Weights of a small mixture-of-experts language model, trained from scratch on English Wikipedia.
Size: 8 layers, width 512, vocabulary 16384, 87.9M parameters.
Experts: 32 experts in each of 7 layers, 2 picks a token.
Training: 403M tokens, 6145 steps.
Below are experts of layer 3 (counted from 0) of a mixture-of-experts language model. Rows are named router (the router's row for the expert), gate (a neuron's input weights, with its number), up (a neuron's input weights, with its number) and show model dimensions 384-511. Each number is 500 + 25 x the weight over its row's rms, rounded and kept within 0 to 999. Numbers have three digits each.
Before each expert's rows: "mostly gets" lists some tokens that are sent to it at least half of the time. This comes from a sample of Wikipedia text that the model never trained on.

# expert 11
mostly gets: " States", " Carolina", "ations", " Museum", " area", "endment"
router:450513521523487478484487523495501510523534496488502501497531493471490518487493490521495511486528491479492529566457472464465491515488482474498526505487539478514513509492535455484513505487486475484468507509480504471504467488523505520428474498530450506477504477532480565514486524516488438509518499490534543481505495516554490493517504492491470490532510516491532522533517510536490453469500
gate0:481490518492519486507509444553513498451517519511499524502517544505446503517521506454555521539474519490477538488492495481469484520478468531534472518467455493489489534508523484536523472466528503523555510478527519545554529468518476507470517525512460509499491485477525504504512479478474460492542492490452494489503501502515496514486447497487523483520539509506497505458498525469510524508430
up0:536469514474487527481459508524478523456447536498500475486488571459510495519511509492550522484486491476484514503488508457524480492489483510504486490442486470531537534512508479516509449494522469509510488503519511515518522458516467489495528514569484499489468475495532486499522504470463490510510475468502501484540518484494521530484480516509495511493533493511515507483438522533538527498472
gate1:535493508518454539477469503541496511486517474504492448481518497531480521447475521526448524479501535453517461529497526507510474500536540492524517545489473527503564477522499460479491452501468511458478487549476517512517542467501466554494500459499536508478491455491487511510538513513507491482498505500489493481461541527472489510512457497479471467507505509534489502486526537490459483479464
up1:488492505495547462477490558442456491487479506553456522489497521526527490537534517524499481524486483518491509494418505498477528517480526497538503493549493498545503492472495503533524525525527460523552487513510484483485465499493501516490539477525492504462479513448490477500477473503480490536501492492510478510549479540505472499496540509481489514531534498501497516491483475539531481498490

# expert 6
mostly gets: " |", " by:", " —;", "°N", "er:", " Total:"
router:478507523541501483461443563527472515467533511517498521478497498525501508491477534494497467501530479484534525482528525507465520496484484523478524502473506502460508472509511492499492504488532483492511515507471460490456473529483535552509480529539459537458469453547480521505487446464469501487501490522545499516492541477517478478540454516472521531477445524509500490531504488533489473516525
gate0:480563525480477555495514492471507489482501508500492505470531460434513491487497463456524451487469453508527502490506509491547451456488515538528522493508508483455502544475503543550523484495500461446515488477496502546502508545472501530506495472516467550516518470502468510488484524512464501457447476472499499486512526570482484464451518504520505522487543536534493520478499495510512498533481
up0:459509494489520549472517461513551504472468521528484516499511454502500471513505485496539457470503491478524500514540505522486463448522494490473510488487483516482512510490490523495521478487482486494484525511480478536462518488463517508510507510494456501494493481475503521489473492523500505505490462534499483506518563522510498486492538499543473522470586543490494542503478503521475478490474
gate1:479499520507493518530536515488498537506566518516485519497484512520497494483477515506517467486523493441502472489479436484520494520446458516496476518505556472496507483534534517481490514522506465509475452513482503521510495446470514484528486507481482517461493490485483507511574495503528493504481471498514515525486479495525498512501518512551518498494526557528501513475480494500519490538554
up1:510457464512479472457414482495454469495474528507516500475508506479491526494504521515470505514501483528515498528515485528496515474505523522501551490502458499500511498504483470525519527499530517507506523495528471483516508552506464554481502539483478512498501497503468497498482496505466520494512528485521439515475529523519462494504464486454528507527465499459524513537534543478478504515498

# expert 22
mostly gets: " a", " his", " an", " first", " this", " only"
router:480493504521457536469496514496481523510540489531465490519465520504484495462456469502455512472535505466510548550488504483454527481483489530491491474487531491494538500494526478507504498510538509503553508489489503515509548500505496526519450552522491496509459499519512496448444494519462516487505496496491530560508504522462455493501503501520515503533454511469479521493504479468518481510507
gate0:534510465497536476559502490441567483498486487510519478518481489528537494489515509504530512545492472527521505506507564482491484497513518480499492492501453474512499513495500492474531505447520487485487492523526521499515510508461474513498496519498523516498495523465484508500523518497510534501491435505483532543500495520469435515499529509448482497482453487445497528531512550488434528442493
up0:547509485468523474542539475466558500475469499473520508490446507514485503475490495495532529511527521555514523491518556491506476518518494468505485493503445468515519485507489509454536451506503524514503508471473501511511532512480494496517540522502521516457484523476489534529519512489489528495474478486459545518509467504492459531509567491493463517493440507461507508485510523498489504483489
gate1:490504459474506498497526490465479491429462458482522470472514565516515519496466520476513466510538487500484493471499441444491502483480530496491492525497481497492551516507472509484473501480471491527503524541521517528461497483506449482448517495511452489507480527507518518462482508529483492529506509482486514473483516477490515506559545485521524520493456490529488478467487571467569480502513
up1:562502510511517517561547528490478523517509459503481550549513474481530474523492530502465525476508515490517522523471478524495468498480494485492523476530523470553428518503566490539548510549485470501507491468466530474483477504489551474511455499509475471489495472496488542521468511448478476514516525513508468490506527433505533527487474519481496541531500524466500498488474475552493536472500

# expert 15
mostly gets: "it", "ol", "n", "m", "id", "k"
router:472500532489514533545490510482499558542505492511510520499508483530522550487464472515511489512519491501469504474489485533498511474469479494430487454483540486506486535522555506540522491455506462475543508532472525498499456503479522515491505527508497487506490511525506466488473506458485502516481495450500517519461499486502499504517503533526527488484482486510448517487495485538474454459558
gate0:531519471503501534512526511536499506497490486505552510502497516473514498521487505527507470484518490474503494505509495522496488451542515480503500511439506525465465516496497481454518503500492528464474489563499530533541533511580485480507527462516496488465531451474528483486517494485477503502483450503497491451554492536449510495560473540511483521534520472488497506479483504458534439479510
up0:518486537478408479526510534471489506501480502436494497527479471515512509543550525521486477488446508504476537516503480505484498496504497491513526496556545501512538540523489512496485522506524469517496553502491486487476530503491516501472519474529507498459502507474494494480482469552521443498498549481502481518484486452482490485478551538486476445474499470479538525472497512542516527499525
gate1:429532457520540505495488490459533570474546493489539480547467518470513553526505499475530523537505497509515520471493486487528474501499507454543493493490502524537503491499485483500475458513509515481546531487494502506517503488519532459503530500516451509517502489503468514478507503487470493491440534506506497515466502536505491455469485440490481485474485484501489490555473515455500515513507
up1:465484487470507502510506501498521473524506507498483495508500525533500495521483483495480525532511542494523478519434506568489488546487464508491496477474513507499473447531509520504517564533512482480494482468535460512532495500497439505526460547469519504520480471543523529542477506463559507478516498496508463515528498460520551481507502525521492477504525470487443489482510491463494480516513

# expert 4
mostly gets: ",", "s,", "a,", "),", "er,", "es,"
router:495457549475483480505502503468506510526544481475487497503536538526508509524511518523500547535535484471476511520478495509502514500485479484511498507487519474444551501502514466470498485485523521485515497458475524500422474487498484514520502532503525513473503486553482528465486453481544444513529433493529517509521487474496435532530505482459487532493484483495554517502467449540464495510549
gate0:479508455515537495537531499507475501473515531520479479485430480511492473539494451505482523470486513489519505505491542477494495493515499480505503470503557489515456513456533486508523519576539497529499504518504501507551510530456515510521505532516495543518509496482522523481463512528505477497503524501509550464497509533495507477491491508495542478498475466487501507473463513471500498556513
up0:507506524504482490497478511507547537544482478482547543464527484491502487488515453498502516510502476501485512501512458477475504499492503508519510522508471545456519494529471551483516473448499524474491475493484510494481505501563511477466515484480480508521499497539498510536496477466516487527483477488486464539457483467508476482529519523527460522515518514461538531508548502533474466503521
gate1:465502498538510494502469479488496465545526472537473524513481522490450533504483505487456497479546450483483481496465478505529545494492517501480458536488495485513533518462501478503465520493480489521482462508511537535489500496490537504478469529500527487500506530463485507476502499523504493478499533532475507494458510484524517457518502507507525468497496497448455504520480509463509503517554
up1:479482487515491537474485458494525466507531522519517563469475508491462494488513505440477540490512504536520458515530445455494493463509498520493488521533500501453467433489470516499511536499484499532520473502459524521498506492510512487488489522531500521487513507490514492479557522529493487514520499510477502524508503461500495550526506481448493478516475448492469472502497531492486486513503

# expert 26
mostly gets: "ñ", "ü", "ç", "ild", "mond", "oj"
router:496494544541480525499493501507500500503521478486479529507557500501507501500454491538452526511487495494477493449490489500468542510508499493480523491489530475490519457545570435539487485481489498522521519471492522495484492480469478483503519503483484509483489475526433501497477469504483455499510490535463498482485464484507501478526473487485512508501494473478516507492482500445534493526489
gate0:491453497486494526483517489488469505468511486500512463509500574496490515504518470567449509475487518494511472474458514486496551449525469461498539519492521491516503491486508492498496509511460448506519503500498466465452502522485507512460484508477539490484500491516500545485476522502503478478490460471477520471464510480495532497520516494478488473512455497516494515529535514524515486503464
up0:481530499517482470507514519534503473484506524482531507465474457503533489524468500458552509510492513489498533503498478500487451528493510534484475499497488514496512508517524513491510494501503511490488493480485509498567498491520487479539525467542477503493534499478497465483515477494483509476507500531511479546506524502500490521474502516520529487495553472465468465462464491500479499499509
gate1:513486540483487492510510489483498514539504470461485519518501495449520513497469518551505408499525469492482516453547514498492489484493494473499508511471529511498494536507491496513489468535480494533524490540499514517508457487528521516520506460530488484456497487499490484472458534482465511516512477476525553462481470508474498463524513490483530514491509522510536471513492495536568505508512
up1:499481510530529510559522456523496510490467497547508511465552449480521512445543485503465464499501536471518507497484495501509515501486530491514518486513539557496540506486485495520507497504548517487486480505491468565461557545526505475511463495504531466497493541496559511508522534504509479493496499462475458513517550523493518490518494478469474515484503540454500515518455508491529463499541

# expert 17
mostly gets: "AS", "AR", "TC", "PA", "TA", "SA"
router:548526528513475519479524520481484487467502482443421483485509520522547480490499500526471549496496503459500527516517483527483494462467453468497506475467457488507535509507529499512508448533519556467464488489526497495513505491466517520457445548493522542545481486534517475469516509465486497496536487485493548538520482476534480500484442536514496480463481520455483487489495488503533529505450
gate0:450461528488525526490523537458515488483508516486434529461519494510513540482494486482501487521519500535495482487528522499490506501506466520470539467490483472526510480507503503476511485537525493503479461516518472509476509446515557473480456519493502501486485479517490511491476466504495475476529490490467517508526445513527493535477506539493516501442525523488484498512478493569462476554510
up0:464485513470484524524524489475532485503496504496479459480492508525470495480519447477515492532503512534518475534480509491486501478552471498448535485480500478511522520425518516482513446540506529511510479488511452502465505483536493472488483510499483452472467504502498530485449522487467472524528459539473506577559498502523466512481482500476481518491536489505471478471501504511496463563500
gate1:494519501543566524483531476458484527493479495520510455495478497527505532512530474515515500485534498495495481471470513513509485521488477448492473501465494500513514566520527498474480504471486537482443548463516527492501485507550488455516502519535506454535488480538515507475509459487542511533522496487481542482497474560489519487518508518499496473512485451509445481516450504488536513475500
up1:464482494487460514469457509505545527502508490500526527483514511489503449524495502487535501480465488486519527506514468477534557493538498517489539461487494506527494504473495507477480512525515489481500473490454489478489464466533569564487519506507549548512522555497512502552484527497491514488523504495517455501477494448473512490484503504485496503538513554530478459506512478480479474500499

# expert 27
mostly gets: " inv", " adv", " vac", " van", " achie", " ne"
router:470527530487462516499480533494479494473507494461466490462507562502512489508484453567498545509536503468497530491443490476439501484484461502483521488482503459513492491537529454518499460498481477494499507535462587533465481490467517468473478513517476498527514487520496501459480486561518477493516474512547527519499488505474477508514490505498510500457492508483478501498496479492531491502524
gate0:495498487506490494503456494509493497481493476456501495515493525496532503493534485518512471459523521479475552474577487546500522497470501516470520513515499534516527499490513491463477442517481500515485513493463512475525474496495531527478493482510515533493469543468460464494535578496527477474484497499493491563507494487529518509492520474489479506516463496502494510470482488499502469476502
up0:517469489503496492475495526510509521487494523505494476478494496516575492469422522515499508466529505502490478459439466460454457508496511481473488481525482505511544513471560490493475495483560512461536509527508493468522514437512456460489510529508475504515539492508514493514491469517502477505505503502486466484515564537494509502497504497552519507505489486482538510503512499465448481479554
gate1:495497528480486505477477541509484531454528512485515503517483491512510537490493489498468493509520543493500465506468485476488506461506488457489533514527495526455481449516512462525501527501508495494522527499463532460509494513495481564537472509493529522464528499520496516559525513518468539449487487514507510496507467488498460510537490526502550525424446532502469505517531513471485491494459
up1:482529533453490483510492494523498540465491483480504464492471503512454492490499521488504472498523509512516485492459535497494525528504467476494519485557494543484492521503465473543508499509542506472520505471467457477474495480551483520518510515458482488527544499497497500510448497501479494498482524524534519447496483512503511494497482534516531540483511533499493523494502509527490496508447

# expert 1
mostly gets: " May", " June", " –", " October", " July", " —"
router:491454493501505478524513490484489511540547463490481522484531559513529529504476470505462522481539465456493510499465479515501494490479462508435480466496507476489511522490527465491474509530502527494503511480479489479475508523521496537469505541477525479472491541567494542444476476482531488491512480469467504532477529509481487477479488492517504498506440525494458494498498465529503521477487
gate0:528489468483536488457513484498521528505472469497495489481508512544537494508541493504524489510533489496543487528465482455477474515514546498506495505519528494549514516491504455517528470501508463511458508493518518466492455493476462518533506462545522478486523500532512477524492517494499555514471533474479510505513476469436458476501519523494511487506493506506516522504483507517463533499501
up0:476542536492476484502474498522500463481511516491527524490487505458508516475503491513507516508451534488453511486491503538494522535466496527464518471495500511492436467525515517484489515497517519509561473515515492542517528480531489465497574517466469511514494504493489504520514494499468503506529480485514501511521482534569530523512484509492499539507508512521470516511523484477532453532483
gate1:488512504535507529489530488472441480531518485497537520483512479513504512443491508452534500460487492477537482487506518487479522459498529524498474519501502511538494541528523494542465559499472507487480485497460504489514549529452485541569489503509459485456468473488504472501467529509533493545519489514492511517488519558524495485542527531514544480488478475507511501511519525498510510535512
up1:465491511511490479514462499548532485496472534524501513508527488492501482536513502522498500579478514532515535501479478475534505520537526494512487473505491483490499481474513527506567485524479469517531490502492485452510528490525461515455499514490553497536512494496525489490535507485489516445465488494486504514546480521481521526529469521497455490540528477502495472509521473490501496537528

# expert 13
mostly gets: "s.", " ==", "es.", ".", ").", "ed."
router:446463536496469477486527502484527493517519503446484515486510530517530526494479460513486495471512484454467492489463493526459528512514478504481493504496491453476498487533521479563507501495503538487505538485451538491544501523474473516474447544523491492464452496509500560500489522489475403513543474516506521501498491497519496493511487517521505507453483516473542529502493476508493492499533
gate0:472482523504483503535504466495471464540473522512512546498484481545500483538493507490541509511507497527482535483492457489511494476550518499502546490522559502532501522511513485534450513493479519546512478496430442515505460510496511472483524498509534512471494479523548515492505491467501505492501480510490482520443485540493500519512525472483504472520475468537501538495482557523485539497488
up0:484510523523457452557499504535474511493497526542513516482537514482519503474488500510517539535507504499508482511502478494511527526512491529526537531500519483515526504524492498492469563524483497536540478484517464543507468529504504476481499511522447503477509501513498493471506518459484511524497500504530503492477475471476545509447528483499513460541517517557537501501427519483510512532518
gate1:538462504506501483543519499502497529537489484476481495538535493508503484480532491563467509515503553494487508479524505445498538507504489505501502502477505473540556480523494470529497502511496535538510483527504498489512464521514486484467518493512551502497479527512453546452525442497503450515480487463521461475472553521492498491504435518513467516483502486474499507548496496477485494546521
up1:489489519504483460534469531485507500482504518491516500492514465511499498443496498492509491544513525482495524504511493479488500499503533488479478531520491483487536473473511476477517491483545496539484462491499518512521462480463496500471515477479517500478507520482458573507531476486522501510466471504513426512517519528505459468482441518511486498492516469531499535509524492471482503543498

# expert 20
mostly gets: "″N", "°N", " —;", " Country:", "i,", " 2;"
router:490497518526496519526481523472450479515534471503505517477496568504477498458477511516488556497532512498507507531469519527478562537491448512495513459477560482500493477515524479511499423511523468448531501519470523484456503486525488520494493543507508519509453499534460539464507461499512488527490478493496495530499503470526457490498471528506531538512456489449518478506518437515501511522541
gate0:513457520507537463515453490487487498534515513487472501449509494538504510524495546550498511480496503485509506521482495500505476487495498505475490444525489529495516491495540486527534459548468517493471470520493506497482491463485470500538466529523539515491494505520549489475515493473506463519529532459519529553495523464469507488509485524479526532491520497512498506489515569499495508500505
up0:489481533514542532499438484483454496487462522535527504448529485501522501521510505523451465483512478469505508489452525504513496515468501471445487452518491501516502488465540515504508462517470507477494457521524446467480487457503479500558522527511531505488493542497524501454528459494506481459509528464507502539481537544472482501519497505508532549500481495509456512513500531468521538470535
gate1:473461481470527506494487501497505473523543484501478502481485454541509511522480471475565522479551494489486529528502481507500474482509498509475480527495522517477524518483523532496501500488443496528511538520503532515486479543524461478562481479477501527542477503510499510474470510459509528512514512478477510494519503478419523464483503512503461548503511505534496474519484516540494466428484
up1:489553547524483503487546466514500496521529535483484468501531509546520482513487494510503528536492511481470484525485508507538474492519440505502506483503504498510528519500465472513528503490516495473513510484489434519511441489487464476496502546486494530521511491549488464516451479505508505496517465519538541526488557528503459505514512547514500487476489531494477485476506482525471559529497

# expert 19
mostly gets: "ers", "os", "ations", "as", "ions", "ings"
router:494515505532499493511477480475512478535528497473495513495484468518517517479478485520533504509529459485503536504506452485471469500509512455463496505514526482493508466484528466477462483477538525488488485485448486462482485487497495515522499535502494556435516470528499507527491518469467469518519508490488485479484536451524490489503454542479513515552494522528525505495468560478484508483483
gate0:499533483463518509497516472515499466517466491428510532526489524490521522487500503499539474532537522530507473492512468499489481496522522545524462453509532507551510499486546504507488457509521483500487491529525530491467474490495516491513486477487481485492521482477517524471507487502470476476512500452469522506528477458478480511509465492502491568463491512493481430481482474477451545560491
up0:484497530467520518506503512501472482522456525543485486505487488516507501514530463514467496482474531468506514487511537507522529505483477455489481514519474479476490471478496497505495466556505503493511538480494443538511478481467446467553503511479521511514474501527549487472532486523482523548469526534504465521520481489478523499468512554499512465560499513439468520511492512494549502464490
gate1:514489466516463492518533487496501504491535499486466486506540503477501506520485505510486494498479476520530496525523510540511480511473524536497507526476488529503527479484554464531486476511476501504526510496510503492473491508515503475492510484468519469526509476470515453542480464458505554505494488523540493524477491512553536505482511535517528466526469533480517502508487490483488511519544
up1:475474538423509502463454444504498494507487497479502479477514458541525510507520512514514516470507472479466485503485525492490517533506517503516493488474485475527486496536497490491488439461500525501513505524504530506486486433457482469540472513494470480482496511525530511444531503512540469491550523510524533496531480476479480482484445496523544517486499490501538490514498472501470498466516

# expert 0
mostly gets: "ing", " all", " out", " other", " both", " many"
router:533455546519526512514495526470500481493515478510461513497482530551513499490492478521484508474562456458490497544504511533487497485456515510468544492509505482500528512504524485546506463501509493475506461500476489435506437506490466535471481510559474498508487510537481485459460522525466496497514483454499536476506534510484483517473505517457463452521488504499505523492440519453482493510484
gate0:489507502505514526511499523524479514455487491520488516482501493490495540500464465458476581489546527526489532531520498489505543528480482469489552497487502541535520511499489502508515551460493517500496480540487514491543506521504470515454505496559463458471432545529535491479475526512491504461528479493501539461470500525521515513481498459506472474520489479513508498515510455501476502504519
up0:498516489478482502511519466512488488498532519481506490483479466491500470484469479456491420496514523514451527509524495517543486485503564481507509522477510535473496527473464505438534474558477531511512467529523481510466503507520502531517485495481461535511487480502474494535542481513501467526528470453496474494519515480506522514506474468515500447503474515517520516504522551493505515522504
gate1:506474549489523521488526463508576483480428515532530496488506477485538528505476486475499497534534479483472492477457531488513518526497464488513507498456488493514512495516522493469502487477493479485464481494544527492504499532515458470461520515528475522487460499515470531425517486485504509517490512474466515506509539516505486524498507491486468493502521509507484462497464462474467528512522
up1:462487514516467533538504479515479480456551479496463486503527462529516497464498521521469503464444470512458493488457529517499497534484471510492524512480485476481544535515505518531496519481496510491480480491524499510491489567471468491458505490504512489478514496488501498516499533487496502515489539508466495496513489493482508497544501511524510489469495473489494509493484500492503503459494

# expert 18
mostly gets: "-", " (", " \"", "/", " un", " (1"
router:466490521464534486463482510479524479486511466501506495492479490538542526490499495490519489451540484507495492526509488515489498501516498513491524462490526451472476436501529505501486465486542483495490564516461478484512483476472493491484505518541508523482512472501468498506496471475502540462483522518497488523466461529532500511516481512474518501469508509520493490491475483542477523445561
gate0:480465505506500492502475509519496493492516497506448477476513512535457546559498457536501490514484485458493496530491484511551495464464509526547480480486483514517526482549492527493473476465488496516513529451526538487509490521528484479521467531512470458505486537489520497534483479444470540513546489503506493513502560517496506525524535508502469537483515528554506494481497538534487489501522
up0:467482487494516486479514519449493481503519508492537503527509496504455456416512486460507498477498492526511477451527508491501503533512475482443502529478510509495470492493575531532531527503494493482487500519498435528489500479489507516475493518508502540505507471533511501458514529550507445510488574509507511490461471490516491521498526500506500498486488477467514489521473474488502488509484
gate1:484535507470542508536505455468490494503479520497436496524495522538493489509486517460455487514501484509483520504567475537490477497508474487529479489515500514515499521482533506473484473497486528497495500467522491536514535509507509484526538514502492509490512514576496470486501507505486523486505467494502460480501470473560486486457480513488464521503514475507462480520471478482487534518466
up1:520486501483502508482492496446521455506496484491469479528483503526547469526489496493498497509495458509456506483534460563494505486464527492512475523434521513482475497489525505496454474505543494509492477507503506513494507513478458504524507476496507540451463487511486457484523481460497508500477510514522522502524485523545480509513488497496479503514466520501481501523480494469494504526474

# expert 23
mostly gets: "ley", "by", "y", "ka", "ato", "wood"
router:507482486501459520520479532496511562511536510497490508511504528509514510477466458531471501498516519465505528520450496496509510500493488540496567499504466494502529453489535441516478514535522473480492527509518505519481494481491505501484492481518506524496510496503471542506480533531458488492541493516512513539482493516523498465532491504460494516499491479510534531523466487468534517500487
gate0:572517499466481511462500515503486489473508537464522496545488506533484531487457491551499489527475527517478503496465458479482554481508518473519501483579493508499510521493553474524533498517471520510533521479509490482474490505486482552488525463505510524452478496558505512476494490511501515527510498486513525514488491436478525502498474475470529493487528480495503504465499530531533494488480
up0:523509508491497490471461514531484535481501497495484488567445526447493527534477464507526515510507494532455453492523504498492423517485497488528508517494512506520454518532490490496487507526544471488509474517472567542431502456510503523533464467537494470503518509487510504484497500507490535527513520461482504522472463506506493462489490510489491499481508520502530507519498494535504553487529
gate1:501503476492512512574476458456486475507469517526543462475506572480509525531542497529524461490505513504518517501499448491490486509519518463514477492531543534472496505480487521499514488484539502482499495483530470519501542533539476520472484506552503490502474474443506491521508490503523510509494491465497487517537530503491483518501495497492477511511517502500465500506524506504471478533476
up1:499506452499527493499522493532475463480478511446470502561524508490494478546483522497509493467495488489549506499508478535468530500546480501481506510494481501462489436535472514496524542556485497488513485520527525470523446435480502508499580505484515507511570517497491491560554495513516509491484520491472463526501472506522513480507511445497493473510478519517449510508549482517440496530517

# expert 24
mostly gets: " the", " The", " his", "'s", "The", " their"
router:480483573519486515480482513469502516517525554459470481455495557499496477496468474521455552504513481484498533485500454490516482515476518490465535492458518531503523479532487522480517443542524517491505508531487508538514477479474471512460501558506492566466470513505490542468463505520511479482513476465510534533485497523540475498519491488509528483504447508512533499468523472532523506506515
gate0:479512539472523465453516505492532473495472514457498501500524525520530486524479518498462513510522542549484504494521506514472538513539520500493500514509474487530485509522529504482495446512522510492484499532508544441526549484479433530510500464518475511493496529525473521466525491467497467484518493503502496501498511549504457557513515517518508528499521508481510481463469494479536519475464
up0:527496508552477509528482481473499504463528477507497500486473467441451525511545473467519537551506464475508513508457503480487499480445468506482473475542455468496510481491512512527497523465501511494472512458470478506450470500487530488488495487487494514494508506481473496477495517490470497498478462538501451509512491451494529481490519477469465515504484470516505442514502492542479498489515
gate1:514570516516515534503467473511484480528492507493543504457530519468526475520499486485492471489487513484518507489517514476477477463498508493511506450497539458523526478469536443531515514505512502494553474501512479492489494493477514476515532539462451481507499529487549506507466477488457500520503501462466478474523488503564504453482467523570486509495438516524501496464461551521563508495502
up1:499461500499471503486542519495522525503508476518444507537499490503472535457540500506492510493542527481493530491448499496515560536500488521510483470535479502461473492491506557421486535510490507515477483486473513527497500522542532507464433481512470523475485501497499498472518520503510502500487542489466509502508499496474508528504539510468498514530548509538461498521462505458530470486546

# expert 29
mostly gets: "===S", " r", "Ch", " \"K", " Ge", " Mon"
router:459463508505478537511458562508531513533562477504498506477498501464517503495493469510462540482527538484548514580521503534466491416487477471500561493508516470428516505549525467527500497521492460507499507512467530470517477521463521512495500531520447507494512448527467498477469496520516512482518466515482489510487523521524492485529500524460493508511458534473533544525514517504464509475517
gate0:475533490499523478478500508494459459533526503529525475476468531517501484506517488511456477487418465501507494430481484474516509482483522522533500520539524499503507520473477526495482528488531469452472505500493467544487506503462504486504454519519527517468507474533504502505458488508467486485507520512509456499515495488489468516521506454490508522473491455524514505478506515504481503515508
up0:474506524531498496538535479478497469534542494524557526477474487502452487477542493481480488548465519531489491527501515476500502483519501446498516501530537519552499536498474517487480517510517494494494519446468490526511489500490516495523519491526457472517512494557489482511456470523518457520503486492497506532499486479507458487529491479515496469505510465516491492501530487521483525484492
gate1:516492525497501545503484491504499509516492508511459509465497553498495500505504561518511520547504489524458520468490518500540517534511478509503522527503507502549510460526498435503453508513471556519497506506473493440469462475528502499497502511498482491510512539479483494498462490509472450518551511518519529455524498485505474438517531516452524531519485489511516509485502500475507497466490
up1:485477486484469520493538495499491515491483510495494486415458524512465475541489537492496520471495458581489500484479520504559549496526502487496547524494474492490538492495471462462481513512512518543479465472499521487452516523526556480509497502508447484476498506488498495508510511518500481493509487463496501476515456511478492468488500505475503501512537499525491504508470521508541504498466

# expert 9
mostly gets: " Conservative", " Northern", " Win", " Los", " Chevrolet", " Oregon"
router:487479489496470502470468492481517520469530465474465530507494482487505478483475456500473528489554536484509501530508473534457505489490495492481523488494526495461514458515524495512508476499507523489479517476489495479499492526537509519474455547523480482433488467502468532505489492527506501472523504506464524509521539497532480512538514555503510500455507502487481550491533510512484487469494
gate0:481480528498548454513501495481468503503525515500487509490542500531503492474518514493520495509492473527473510532515487544493462505503465510475486549498528525513494489552497492455504515522492521493475474505446538461466465496431470501486503477493461468467505514506462486482534498509550502522464508494481473479530478507511499491528481510489457502567495500523521484489482533509488487543437
up0:524482496495468531491501491525514493491485495485526545525500492463484497491474481497477513543468523465501545538550508509505523469494553473525495528495526499484496508509506496504508539518528534555467478492482458468517524478511509513474489533484528540511494513484499508544496504502473507507499529485502497457547518474500539502478532530476473481456502529469495490479511458477486479512547
gate1:505470491512523467474482454442487497503500515509466450535462489519449464476522476485540507459589491545534479525547466561477453482541532497545497472465493511535488496485502475538503503487502514490523482463520491524531472513483488562512475470490476482490516506520496507475497488487490518537510464454506479474465501500529472498549491446511485461527461516506499485501481513494544516520482
up1:503459481503511525477539455514477462522547492454469483558473516490441499513528514494500541484528548476495518520520483528520473481481550504534517484438514502530506507475506509515489486488503504494518449516498536539503504517532529580520519512472513487503501488547530496502505485491498474502492465491443548518494520514490534466537484477505502506501448491480518487518472521462510530474498

# expert 10
mostly gets: "ford", " Force", "burg", " Lemmon", "bury", " Festival"
router:476509527549460506439487517499464483518545488460506519476521489487513482472477483523518495498508474480446501545482480510480562485493521493495496494495513492535546512510534471515485489489486467495504520528496549505509509514533479477458481528454482477461443519514466522479495505522535423457516501488533523511493523492527465502486509498513544499458480491497513517497480497480532487478569
gate0:483474500482521490494485494465460527514498506506517541556500502463511519485518497466476465531509524463513500469477460479502509521457520522493476502480467485536514504501511540511522468509515507468483499480502490515540508487515512532521460532478470483501511512530521514480474491483512521476542494466493516539485463515535512481444429517513479505533525505496521522510488496502504481457488
up0:488554488483487552528498498508499503484497473508440464490533483492477466476484515516474479455480480508480466479517475479508528486510508457496546482481499549495505463466491418507482508492486521535510481497541539490496510528507471478473528467543526495509525462515492520553492493455507498514527493493480480484528515509503488501526521491510531466483496525509485428500501488479482468518493
gate1:426522529540447492516501488516469565504532495497532496487482530433490502514500515467461496478455490510504490485477506506474489488497479508519516500498507505443468528471488511464486538512461534467494499568533479508551504442493504515506542468473484507512481491509469498539465486502475502489515498489498477522466538492504480500509521487513491480482478490518497525507516513488477519531501
up1:425519485507506525465476467515529584511561511487469469524529542459536510497507532504490500488532499528494472525534537525502464489539466516486499543472490500484507524466524482495448490527506492486484494445560481524533516511463524525487520486481562508547503525527496497499466522506470508479464446499482481481480531441495518480504482499498457489521516470516482526512492526532492501500460

# expert 30
mostly gets: " 4", " 3", " 5", " 6", " 10", " 2"
router:491469522486485502519516520460491477537490513478514471496510529490545453477509515507478560480484468428485533506526460532430496505476468493465499471457463449485516487519515483506525477541528497474524468530471496475496523453486492474486486523486496563487483499531487540498506531518500480502546489474508526551498502494512476526514480502500553495469492516494487503481496478516531452519481
gate0:509500512459515512486509491485486529509495532540499508491501482498564499511496540470506513467496474496499505504500513473464533531483461506478488513485508496561478470490496518506508503483462498497502498505485511512478481473527482496456493523523487488486497496522514497502493509467446499475501472533505480494504450508474507510539466499469485537495520477503511495458527497506468469521536
up0:477489470454552492533517451477481510523513509513508500516506466503501515502471515471504509471502466533489462515532521503520552526515495501491533508503512504499489500468480491485503554531465478503486474528485487503490465519515481500499489478473484546484494505501525528525488502472495485503486477548513511426492502473547506488481514454480507528512496485506531449528509505480499519500512
gate1:489519492491493489518453493513519510495517500475481504475494503476488491533525494484513476493529466508499501464526478476490541482524468490534528453499544482476460495519464527463524513495491479482478474532528521526498525535535517431498467458482530500501522480482527497521444483506469523525497530487516499484476514497467478507514509490496466485466551489480562539528541503502518544495447
up1:496481524511512508478498494490501467529521494507497476482534487515537499553428505535481514534465512469455511488510482534455478516473466523472481517496489488484506507520596492466507482482487487476479489506502516502518479460496460470497472531461509498507491505456495507489518566531508500480481488469493527550524522527462518504486508522492466533492498493502473496488503482467494520531500